python train.py --d_shared_expert=0 --routed_scale=1.0 --balance_bias=false --parallel_block=true --init_std_qkv=0.0194
Below are experts of layer 3 (counted from 0) of a mixture-of-experts language model. Rows are named router (the router's row for the expert), down (a neuron's output weights, with its number) and show model dimensions 320-383. Each number is 128 + 24 x the weight over its row's rms, rounded and kept within 0 to 255.
After each expert's rows: a language model's description of what the expert responds to. This comes from a sample of Wikipedia text that the model never trained on.

# expert 14
router [146 160  80 120 131 113 107 160 108 149 109 153 158 161 154 135 151 140 132 151 121 111 145 119  70 136 117 129 109 140 120 129  96 141 135 131 151 209 113 150 149 135 156 170  73 123 123 102 139 116 131 177 114 115 135 143 146 137 140 116 148  90 126 159]
down0 [170  57 122 125 129 108 146 136 143 105 140 113 109 137 138 140 140  77 140 160 139 127  97 148 110 125 157 113 142 115 133 130 154  84 114 135 163 103 149  87  66 102  82 154 112 108 104 119  65 141  86 129 121 127 145 137 151  84 161 156  99 125 113 134]
down1 [135 110 139 142 138 106 109 141 158 132 128 105 122 152 152 110 100 111 144  96 131 100 128 141 152 151  95 124 143 153 144 121 112 154 159 139 115 135 127 137 101 132 139 103 178 152 121 118 187  98 122 121 121 124 129 162  84 110 140 130  99 129 161 120]
Description: Commas. Commas, including those fused with brackets or quotes, after places, names, dates and clauses, like "Naugatuck, Connecticut" and "March 29, 1985".

# expert 22
router [159 115 105 120 155 143 108 156 137 134 127 101 161 169 140 101 118 132 179 135 125 118 174 118 101 153 141 135 112 122  90 132  38 141 128 150 163 179  74 135 139 156 136 122  99 115 138 127 111 109 115 153 115 153 178 113  90 105 149 133 124 151 134 138]
down0 [153 121 152 147 120 112 125 146 152 147 114 141 184 172 123 164  98 124 136 145 148 112 167 125 117 144 157  75 104 116 108 143 143 100 144 136 145  94 149 100 199 120 158 133 100 117 116 132 115 107 124 124 125 149 137 122 145 153 128 119 162 128 168 152]
down1 [ 84 108 111 119 113 124  69  84 168 107 113 131 127 103 138 129 137 148 147 127 118 148 137  86  93 108 145 137 143  84 137 148 113 142 165  94 133 158 137 115 121  99  98  90 112 128 113 178 115 170 173 146 134 126 125 126 137 127 132 123 149 142 118 134]
Description: Month names. Month names in dates, like "May 2014" and "on July 14", plus scattered word-initial pieces like heter, dom, Liber, Diab.

# expert 20
router [214 127 106 123 107 145 120 144 134 120 112 144 161 139 113 129  83 137 168 150 120 126 166 113 143 141 104 189 145 152 132 134 140 133  97 153 140 154 101 166 140 143 142  97 107 138 190 110 124 115  92 140 109 132 152  89 107 155 130  83 148 157 131 160]
down0 [142 104 113 147 180 128 125 137 125 166 135 165 144 140 125 108  93 115 121 119  85  97 113 104 162 115 145 173 166 107  94 120 107 139 120 133  79 105  89 145 128 143 152 117 153 109  98 142 122 142  93 140 112 149 140 184 129 103 135 137 146 151 165 156]
down1 [ 98 106 119 129 175 135  99 148 129 152 133 143 145 178 141 157 124 117 156  91 142 170 120 162 121 111 149 125 123 155 163 139 116 114 148 145 104 152 102 161 129 132 123 167 138 127 148 123 124 180 140 150 136 120 140  97 148 163 124  94 109 107 108 146]
Description: Proper-name first words. First words of multiword proper names and titles after the or of, such as United Kingdom, New York, Cardiff West, Famous Five.

# expert 5
router [164 108  94 110 164 118 106 139  99 127 105 114 131 136 133  99  92 142 164 129 146  79 101 138 117 162 140 139  49 150 107  88  83 166 132 123 157 139 104 126 164 148 152 167 129  91 111 149 139 119 106 172 118 160 124 180  94 142 154 104 127 170 145 131]
down0 [115 173 161  88 123 136 122 127 127  99 142 128 178 133 132  98 117 147 136 117 155 168 131 125 137 172 146 154 159 148 117 136 133 123 107 133 170 121 136 146 160 140 160 126 174 140 119 137 107 134 130 141 116 119 118 114  97 127 159 144 110 127 157  72]
down1 [130 125  93 123 124 123 145 103  92 125 142 164 170 132  99 139 134 116 133 105 100 155 156 167 123  78 112 134 146 113 149 135 134 107 130 135 107  86 159  71 128 168 127 117  95 121 135 157 121 101 104 128 151 114 143 123  98 118 111 111 191 151 131 100]
Description: Table cell separators. The pipe character dividing cells in wiki tables of results, rosters and election counts, plus semicolons closing code-like lines.

# expert 25
router [132 107  98 105 159 184 131  89 105 121  85  88 176 141 131 108 149 120 158 146 154 142 118 140 104 156 111 108 129 153 133 126 113 110 106 145 152 139 145 135 111 142 120 166 108 138 144  94 157 107  79 146  84 146 159 147 127 115 142 128 117 111 141 140]
down33 [107 100 180 127  92 100 127 148 115 156  79 113 101 144 136 150 139  89 145 128 169 163 169 120 141 111 149 135 135 111 126  87 141 135 164 126 104 163 114 134 103  87 120 110 162 126 123 128 100 136 126  93 118 118 120 122 160 120 136 102 117 122 178 141]
down34 [137 118 104 137 104 102  99 114 122  82 185 122 144 101 191 127 154 134 130 185 149 172 197 151 120 174 118 166 132 152 135  89 135 115 144 104 124 157 125 130 145 116 141 105 118  99 122 130 101 115 135 139 167 155 123 124 101 112 113 143 205 127 114 118]
Description: Abstract and topic nouns. Common nouns after the or a in technical or descriptive prose, such as film, system, species, development, data, research.

# expert 41
router [125 124  83 101 135 155 122 172 139 122  72 141 173  98 101 100 161 147 157 127 113 112 128 104 108 138 125 145 124 136 123 112  98 129 166 141 144 154  38 153 150 142 144 138 126 133 109 121 147 121 173 137 121 165 112 103 118 121 141  91 145 127 142 126]
down0 [158 166 139 162 108 101 147 106 118 119  93 151 135 136 177 115 158 124 124  94 140 137 152 146 147 129 106 120 100  93 139 122  77 128 135 147 130 134 135 141  95 134 101 108  89 116 154 130 102 154 132 141 154 102 126 160 112 131 137 115 103 152 155 119]
down1 [127 124 155 100  82 136 133 113 126 162 172 133  86 147 122 134 133  99 141  84 156 120 131 141 123 106 112 118 139 114 130 119 143 121 140  98 120 118 100 145 107 102 156 158  87 158 143 128 117 139 132 102 113 154 147 136 123  91 114 126 147 132  66 117]
Description: Coordinates and title markers. The = opening article titles, degree, minute and second symbols in coordinates, invisible BOM marks, and infobox labels such as Website.

# expert 46
router [140  63 114 109 162 122 130 163 143 161 151 110 154 106 141 106 120 155 147 132 142 126 191 125 117 118 116 184 115 150 106  97 147 147 109 133 142 156 163 125 130 133 155 113 103 129 132 148 119  80 104 150 117 181 136 161 124 130 138 136 148  85 138 144]
down0 [104 137 119 148 130  97  96 162 113 154 127 127 133 115 127 115 132 105 133 101 128 154  99 179 143 155 139 111 117 147 157 103 105 130 136 131 168 134  95 144 119 148 142 147 121 167 145 141 179 126 117 159 127 137 117 172 137 150 100 106 129 122 143 117]
down1 [116 111 140 101 117 148  93  98 158  95  95 131 155 129 127 105 124 125 146 144 146 110 132 143 160 154 120 107 177  47 131 110 142 128 110 140 126 145  87 125 134 113 130 159  76  99  75 179 146 115 165 143 139 146 109 122 161 158  91 136  83 105 122 125]
Description: Sports and election careers. Nouns and months in sports and political biographies, like league appearances, career, season, Cup, loan, district, and dates like 6 November.